From a checkpoint of a small mixture-of-experts model trained on Wikipedia: 96 squared ReGLU neurons an expert.
Below are experts of layer 3 (counted from 0) of a mixture-of-experts language model. Rows are named router (the router's row for the expert), gate (a neuron's input weights, with its number), up (a neuron's input weights, with its number), down (a neuron's output weights, with its number) and show model dimensions 0-191. Each number is 500 + 25 x the weight over its row's rms, rounded and kept within 0 to 999. Numbers have three digits each.
After each expert's rows: a language model's description of what the expert responds to; "comes after" lists some tokens at least twice as common just before its tokens as in all text. This comes from a sample of Wikipedia text that the model never trained on. Tokens count by the router's weight.

# expert 47
router:483491497485530504496465504495488480484501492501573536533510501436483526472505498471500513495476507489496484513496464480519511526503491503463471471498524462489474496471533568481484527540525523462524496492476525516476538478497524503507503504507524511500481479485479490501512543553529501519497522552539496495476473504528512488452505508445509517522518489540512472524549501509519473502531506520500520530460574500472464505452536517495510522436490497506468481511507495486485490466482491495493515470465472545502544505488514494504488548509464498503520515483580512525529501490485489488
gate1:515544510479504487536476499491515478512519460517495511508489473464510488539515557492500426479468538439460500466477520468480513503515480527444489475517461468511458501509491502503492493534481469516482498451499542494469465486501518467477547479551511481500458508544510511519500517540529522481538519518508500511506525478507528524466547470473525515504510472513495533489541484512509552532453509523498525501503535546510501475492501531468493481523470514512490522517490518514541497495497489501509486499505476480549524486479521524505485499534497513449475495484491516510533513440478516526
up1:483455492523496512464521500511488521485484541487512493490507527528486518463484435504495578523530468562543500531532480533518489497483522477562505530484531534486542499489512500506509504468521528480518507545502460502532533512498489533519452522451486520497537495460493486484496484465471474523456482482494498491503475522496473479531453525523478486494486524483504461512460514488494444469544490472498480503497464452492499527509498465532505514472528484484510478481509482485460507503501510496491511504487520520449472506515481479495515497466497489550529502510507481488467490558526487469
down1:556494515497524526501521561526455498498496524477504521511503513506507514494493487490534457546502507455517514493474511488499468526520504482484534462487501485491531496537486520438471484521500504506573514519455509528521512516479519501501503479466513488500507517528451530483450513503519499477489522469510481482515452510518487471514483505491496516522484469528527491457484516487487483489523538477502510481457473493538511466487483525540510536550473538496510516517495498482466457502509498503506487496514486478510551511533419488481530527532467474518527481498535497532545518505504471567
It responds to: Year numbers and single digits in tables, dates and citations, such as 2014, 185(6), (168)1, (197)4, plus stray mid-word pieces.
comes after: "|", " |", " (18", "°", " in", " (19"

# expert 13
router:486515453469524519512493496521480489475476533518518525487477494464475522481495489520502511523467475476497456499490481517510512480513496499470493490527532514512481494499533539470535485501495498476525518488468537511454538498493490517456498526484485501517497485487533504531504517518521477540489517542531488492464465546535514504425491539459506515533498516533515475517556551491503473534505509517491516558438520491483501511480521544515517526471471518504475490501473494478486509447490510494474507497528545546483540528498508487492504548493484469516517501499568540502505522449514454491
gate0:513508474511480514529514518494528487466494493484515547496483483537540519527462505501451507521462486497495482452471484537476531494524497552479477473542524541506516483517533544492489500511514532502531520486528467514427486500476469512493519550460533533472516494498534507524469497554533519495513538499524473478462496464545493469451490508529488489516491520521496511489478510473491476499522494500497524554460484506519487522483485515516465562498500519533504510522445535513512475504479522515518443504499503479488501540469536511503520517486487540516517489490493481494554496466489483489
up0:483485504469507510481489474512486525541501508535474452525509519484468471478522491515547503483532504500505499555502522458524494496495485442518519540481493465513487534488476450489535472515478457500472481521462523492582505484515527442509489448557513464515504513493464491481516506451457483497505472513442499496525497529481484520553519506494531506473510489483522497506512489515529515502479512502507488459545516517480528459518493493499525455499490479456503485476559470488480489491510480506480554507497486514526488458523455490518486458501523466487493506520498509506489508527513527488
down0:505520480535468546481475508478487509509503494491496492486511480504458449542514501496534509464474517485470499516504517543522592463499509509518500494522499528507538516487514529496507507472542525486512480474446502487476487481474472499521544495504499545486538480507490491510482463522485488511511551504537496480476485500531489477476506507477482502510489520561500507475537529523544493485475502518541520529491489495493504502475539528510462486530503503538456498432481519486521499461517524493499483483502480444447523475472527560520533518541529495505510487478522513539466526496522512526
It responds to: Early-life and family words in biographies, such as born, (born, (18, was, married, son, uncle, Spouse:, and ==Early life==.
comes after: "\n", " was", " He", " his", " a", " who"

# expert 57
router:512489523460552500469518502496464497496490513495549526493520511435490506488496492540498485470487482493519471519480466498526509484507507499463463477512489474514464502473533574494543511518540490481517493507485518481470564479516521527462483522485489507498503493507510489516519530486527511526494502510511510500492466516515531507442497521470503501497496506542513484552520556498513498489552522508502505537418529489474485495434512518485504526498501503514490472490502467479472498450521496470484516517447527557501528471474502488493515539506480495472501508503556493518516512434496509507
gate1:470475499462486529531499491447460526464500509527513539500490467451481501531514510519472543496543470527494530517498515502498511492498458489486522530490531524542441479462474517473518505511469530454528497513491452510463492483507478484480459513484496482470494507452461527499516504491528526521474474472465512479502546453544479494562498528511494475497454521502475504473512495498513494478482488460509532519518481504439487515507508489523500483483519548546493472487521522479516496510510512514534506417500517532481509542527518502491476482493514531493485501512512494529477505495547494508
up1:532516507540505476475497512552545484548496484479481472501502524548516499477491498481522444505463529482509470489497479498507495511510543498518486461514466485462564511535529490535484495494532481545473513482516555483544509520496524508509536486517501507532509484551543480497479506516472472480528532530536491515488456545455522506437499471486500524509547485493519498526490510503487504534510502545493475493488522498550512487498491507480501515510472453457510525505480483509496500485495491482465494587504491454511491462471473501510532513505481458500516492484488503472520488502456507493
down1:514525526505536492504494498482536481469483495527519526513425485479504515464501511489521534497517481472519484513475451511506511486504528476541514457571533502489528504570523483484491536490437551503569468477530468517510478496512508481522470526540478496490489470482497471493495519483439456519491453486499497498493511478498482550536522519480500511538472525529477474520476498495495488525495522502496482487500535494504501534476534526512543474465480479528496507552509492487488515474507506515474548510524528498501492441519502541530495525493502481489513487500509464463485507520490497488
It responds to: Small numbers in sports tables and statistics after a pipe, such as 3, 14, 25, in scores, ranks and times.
comes after: " |", "|", " $", ";", ":", " 1,"

# expert 36
router:506520502476512532507503504491485478505487483500533502470494507454485512474493490519511490498482519499513440503478472517504528491517539516432483471538500469507464508474509557515513502533499539483531500491472523486467518473486502518453489518501494514511486487492538494516503509525549498536530507583525493493484490509533529521462523528442532511540493506496498485533534530493520487521540498542506514504450523490485507494466517536527536506471486500515509471513485448494490511494526492492496534483536529591521559521465478490487511523503485483488490477508533523510488486452489488453
gate3:466505541494494535490542498490512522521527470496530497480490496530497513524491472486501486494476464502500491482504474527481525506523524454487475454495544474539528490493457485518538487512489527444503470517458487471506555535493518498514471492471518498475513507512507497485462474509561522487515536543555521472509523516490541474518529523525498501510531490504514505474473505462549529514492470534499489555533545479529534548518542466528501506452483515506468517501478491512495509472509550487534487485525500508490472535522521500496488507471518490517481485508508531501560484548474487463
up3:535489427465518458490452487496493455490477541528490487511508518483475509465486514508476500523484522521513530515469506485514486480487495545488511558522453491479476496529532526506467520496513481563492514496541495523481479478517497520502522492500477512508486494496512516529524506482416513498465473474457480539473436490504472492454483474494500537486477491491495501526523510536462448482504523449474510446482445501480482445494449522483522511547512477487512499533510522506500482505471477518485505508503487483510526480499489499490509487530473513485506510514494462504471494454516518511
down3:511527503493496497507500483538486545528465465506491504472500502509525519492485483479499512475521486521495497462496516485467484504512472445520508483462468497479506529506536500505482463543479533504594468497522572483530544512472494519493531491478470492517502510498475529463530563498525475477521500473502527510498547448520541495500512503509482504512497484546472495499501504476481524455484550511542472518509501519502520492539506510554517520518468539527478477486488503466538489469518479553481503505503532481453500497512524511513514519466498503495526459501485514501489528496493443543
It responds to: Determiners a, an, his, her, one, that before a noun phrase, often after is, as, with; also Throughout.
comes after: " is", " as", " with", " was", " in", " of"

# expert 35
router:537477506502538508531525502511470498493479498488541527485529479465493526482498483510504501531501497493522468493476480512528509467509524459485445509513507498494493497484543558455538486513521510478523492502470531491484518456527497509477498514494505533499494484498564469508525541502505475525504513567546474520493459509518524482467498488451529534554511506536537502532534546507500486497507509532508528528450556464457502515461502526475503527469521517494503486482513480506495493493496484501488528482508555530481506509491537483483533538519467482478527504489547551487519525483520454497
gate2:516485482470509506516499498533486521505524497483527517476488490492508512502474540510445482512457515504467475473481474490531474473559462528510468494482453497506502492551519510549471518511495485520462497496530504505458496471515518516498529485473511502550490485485525493483531523486495488524518497502535474521474528495505506481461481472493472483492476489506496484534586489480457510510524472497477513447503567482490512527445525517493489529504534470509522531504512537536481491482541471501500506479525505478485526515503432487484506479528490556475512491493483499456464471445500464512
up2:518488481471507504517496500540489523503529500482528513475485490495509521500473535506438487508459514504467478474480478485527472471557465533510469503480453500507507500557516509551470515512491491520461498497529507510459497472513522520499530483473512494554491486479521489480533522488496491528518492502535476523478528498499513479463491475492472479490482491508496480533585491480458509512522473504479519452503565483490514527448520519494491527502532466511520532513513534533478493475536472499495506479524503477485527519499430484490502480529487554474511494483484500456463471445496466511
down2:522516433477504482453470508523485520547444541503487468514503504469507498505513443483514463516446501509496503502486506506527515504489496511541510470445526494501462445482490510449500488489473478480514486489509503497514479493539510552491511517471529501517519534496504449506519479474497539529520529465508444511497515525501494517522478480518511486492497511512499495463498522483500488478533478517487467476492542497494554495493492489471503526500481489469478497460486562506519476505488494480502512469437463507527508487459540529523490470444513541506484528484528435520529511518497490492
It responds to: Tokens in infobox or data lines: coordinate separators, °N, UTC+, Area:, Genre:, commas in place names, and female in census householder sentences.
comes after: "\n", "-", " /", " •", "°", " It"

# expert 21
router:474490506482541519477489528536497509508500511488554494519516524486480511466522473487503493502471486492468443507483455495509516507517480524466458492543502490504498495496501582522512505524518500474520523483479529498476557517503489526450468505522511525546487474488551496495496494479529496503476471564543475517471461498523484502475492524421516509520492528528513484531534525512489490507519515489477506549451518517472476482494511514491529530478495518517484481505500479489497500493514452492474530507510511548514535553504478497493526567511487479490497504489527548474508482459497471459
gate3:508486554481487505476511500508540462528470486509471508500486514535529452536498504466570461478484499521497494473513496518484490507541541513495511494512504478468501486508484456460507525442492469500482476526503501484489517510482459482508498524535531481525479468498530528510500513492531527468453528463477494475485535502525484477553463505539483580503477537501517523490474484518512511505460492488483482503492520542530484506550522506477485512492524484495460527467482483515501484510570492504544508488574500480506490536494487510498480507485520470489517514527494473467498489498495503445
up3:482483526488528521495523488460463520497528539537545501501500506524522567497493495506420559521534513492499502525473473503503473506488491517491509478483458517527471509492498500558493457553557499515503541472567480525517491491479491479473484463484502535481537536486526438479518486520467513496508514478489518487457500532480497482471520494505522469467544500497492496496531494519489506492515508473491508521510511487537497488521520470486504512455485489550498501487507481526518517517517496547469537491530473500526509488544494487505566495507498496524486509468490539514461503515535487529
down3:532487481504497508504462474473470483518555509496512504477542536473501467495475494525432531498549508467479505477451485478531534498529519458453507476466526488501498504455530497470475465525515501528561482481514500495496443487461551493511472456469505552490489477479495503507481502485494464503488507473483487515540532533486535515526538489501473503511489481473489505498488462507486529498469500502500463508536523483505465492484534517460500513480513524462504510505471482477526515524496468521496513478460548483495535501502488497439466529473533478528507530460528512474511519469499485507
It responds to: Ordinal and ranking words after "the" or "a", such as first, second, final, top, next, plus closing parentheses and quotation marks.
comes after: " the", " a", "′", " The", " first", " his"

# expert 4
router:517485478459507520470503524500496485474493479504507536493494501454489504473524497521550504503490475498493463504477464503511519481509496515462485491550504505505477514508527555473518515515520517443543501494484473502450515471493512509445494501495491516526485491520496498514499542522511491518503520529519510519488441502510520505483512508490501519542513521550524459537581543488499476501514492526499497541461548507437517456430536514486544538466497526530503454508503481504501517484519498519494534487480535520481510492470512499470488555474472501455510508482493519511534502469482465476
gate2:469479464526492505482503505500505504483515487536518501494542554490506530482531487511518495507477491531556488508470465465516506470526503503519467487504497493524489525495526506495509526539492473458460471508530478551521552501508503466520512441476457505528511510524482502482517534488486516445577475477513500508533473550504506462509501521483494508499469496547486486533524509477506499523514483531492462484509478473522519501489514500493563529512502498447513467549519531512469492543547479505475484535485552489521482524473453464526483496512500510506486493522488493461479493501529544513
up2:531520540483512498515494487503489491518484517463491497505465449502489467524471511484483499489525508466454507490530534535487483527473494496482531503498501507480509473509480489514486476458514519547541521489469529452479455506499496544475495563523545492468492490483524505512488472515520485547423521529491497488467529445500481535494497477510511496511538502460517516466486503528487498483495519470509534514491520527482484503515477503505431477493504502552490537450479474485531507466450523495532521460518453518482522468525547537476513512493509490504513504473520505542523503495470461495
down2:468473482508507518515467506484519515510530466480523482469494529511503480513514502456495518472510541496468507521508516465468488523454482536446483511513537503520540488520501493547516481552538506489500490502504505493551462493490488446493537563517509447530488489511467493480486505473556484492482508556515518466495460478504502513497484514491486474421473525522504503527499495523523559494472520485476523432511508529503468544511523495495518493499514538534488531472516474548524493522510505510485489525522485535499523479513478498498513511482430501503461505510483502510521498532497501496
It responds to: Pipe separators between cells of sports and results tables, usually after a number or score, plus semicolons after scores such as 0–0; or Ret;.
comes after: " ", " 0", " —", " 1", " 2", " 3"

# expert 43
router:523510507472521519514507516525486501512490486509515502519520504455482524484500488527518493498475484490499470518474484497549485465497475514491506469532508482521495485499504553478517515515514519480519496506504534473487527449489502520460497516491491501518486496498555469518491559514526517516503531553544526526500470540558528495468503519455512515504498501531529475514527560501504494497521490528466524548484537505491515477456492541497524504493490526518499448512511472478482500468495473525502521489559543529487528508503523472473513596495498485475514497523556547504482519441483522485
gate1:530459506527481510525520497530530519484542533494473526500516501518502489490510524536509474535484535470531513472479490541518503488465520512525520412559461516532508443477488474481485472502542477491483492521531526474526523497497474482492479499494541516513494466515486520562477523515523514501501511451504455495528506492543477455470497476518475501506494499490485504525501527514503478481545480488472538509510464534504477484492503519498499468523471504519505481487474499495483503526464479497505511480514521509489522488484519460491576534516518496552511547537473515479527518441514490474
up1:490497461460515452502564501513538495522479504510541467545541503488524486496482489481491500514511453528482488543531542477501489499510472481498492498507527448465490535442489505512504539519486497501498493511458510515516495456493493504517499503546497528493518537488543535480539521519505514473516518512490538538499495529515514517486482469499515538452520526520500548465516487477462529486504497521526436517519534504528512499492483457466477521487536457455508528489474499493508483500516511502493533482523476508541472428494491488527479506458460518502476539489503531469482495512485487527
down1:503533489478503479472539513481533474462492473490547483515515499460505474494524505550479511466496451499514438505508513471473494519499477525485520531487488453497509474517528480530510585548466558510529513477508504497510471531493468526503496527498502498493537464457469538476511506528503525506522493523545509516530509553504514502509539486492521525517501532481467515509505514483537524488482420490516467513485535505518507514516513536507508521484489470516485468463544486504473483464490484492491498519478506547518495453498522506519472506490504494496460477498509474468449475493499513538
It responds to: Direction and position words and verb particles, such as north, south, back, rest, front, out, up, and word-start pieces like sh, char.
comes after: " the", " a", " and", " was", " is", " were"

# expert 3
router:510494500491522551500508528492484469475488507499527534454521542455476515473508490531500495518485490490504481509506460503531520483479486492485440484517512501518451479494505525490509484534516526481521507488483549499495514503498507521451478505504469512484489470485520493529495512539524487494508529589554497525482458535531517463467485523444519495497509525534542502530574527528483487513547508503486518518458534515501495486475509530491518537500484521509513490500504473488481496451506532518479548513524493519512551493493500509469523576513481487474510515495534548506530495474494486498
gate1:547515492486526457454520519531490459467511511513543514523534538466568507484502484503481473520517512542531512458502480500495514502506533535503476498569474468479514493501488476496527549469516522475482479526547514477502509533534503513523494463498497526485504504489482546482506484527504524469459524462532487497486497483507487511503489454540512512478503463475487483481491505508476425506470502519479452463515487489525479513510495515473566552508511491503510516517494516542464513476493526498507522456516498502501503500462459500506485488532504529468480524504475548474474511463466497506
up1:451486512532489533523480473465505533542498491488435481470465474536426495508496531486512528496484479464478487529490517508499481508503468464493526519437530529524491506510506534522468454507482479521519518463480488534494507469454502506479510524497508477523493496508520452522479514454503472539509471516478524504521499507505519492496507548461483495522491534529501502509525501498522555502536492474508553533477509494481527500496495485528434448480481502508494473482507477462532497525495459484485470537491512503497477508552534497493519508476495462545528480496523455515510509521524505496
down1:466505573520507529546527506452503474488508503493477521527539500505514493485487519501483501481502497460479470509490526467525458526511471473508513521478484496503481518464475526503452482538442471477619480499502484516501503464512515491527523507514505501499522536516492496493450523483528435512498479525497512477502500509562497514480534495466523505513523478535519478549502505541515514468516513475516444493452515475490514533485535537478505489520483493507497469481530495508507523528513492538461529493497516491509501533532508489498530484493529485527531500482489477518509494513539492505
It responds to: Country, state and city names and nationality adjectives after "the" or "New", such as York, England, Texas, American, Kingdom.
comes after: " the", " The", " New", " United", "The", " South"

# expert 48
router:478489500483523523493523523488495485519493475498567519467505483468492492491488500514523512501503489503487473535475469512528468455500484511433480476535490467505457498512545562496509500481526543473516489489483494502483521456479516497447492508522522497525476505485561496494516524526544472542501508533521501531475463497519512542470500543471498519509512511496505490548525515489509494483498508526523493541471540492497500491480522525486520485443468514530495472531504485482513500454505483505491527480573561529504571506484498500495516562501486482475515487506536513544480495478484498498
gate1:488479492485467442533489479464473487505481509531491509531482485507457541511482487498531475513496525528504495524495429485505544477513504488511509522470496495541516489463539494530530527522499489490517465526480537556468520490506549491514490484491503541529507501504463486528498484519535475513499478500450494503513495505449500467532486462483469514502520482495487503526470517479509497469471462500502500468516462474485471516443521448480470500499496473543515487502518543439500533504501540515516525471455527495510521479534497451460466480463508518518472498509483487542501498545511475476
up1:484481490476463439533482477463474486505480507528491507524478484507459539519484488496524472510500529523502496530490434488508538474516503488514511522469496492531517489465538491526529528521487490488515469520486532549473525482505548490509494481498509538536509505503466486528494485519532474512504474497444489506511492505446492473527491466482464514500522480495481503525465511482508500473470467497503501469518464472486470515448522444482469502493492472539520490505522543439505539513504534513515530466451528499516521477524493452465467478460510525521467495509480489544501491552517485478
down1:514486491486491465558479516549489502520540502547463514492529488527503526506459491451424499528476487449509514482511491526495549531531453488530480528463529499512484491493480497529492511473489487537476496481494509511499514506514558543511488510511516505526552506525510460530542476528502508494473494523472544477472448465504509532514484525520457507537511499528488509483489491488516528470481512505516500533514502452465506468433541482522440465508502510448487497513487511491516529486472488500493517461510512525508500480513536501494532521499499489543508512510479469504498502481535495511
It responds to: Past-tense and -ing action verbs or their endings in narrative history, such as won, made, founded, opened, using.
comes after: " to", " was", " he", " and", " also", " were"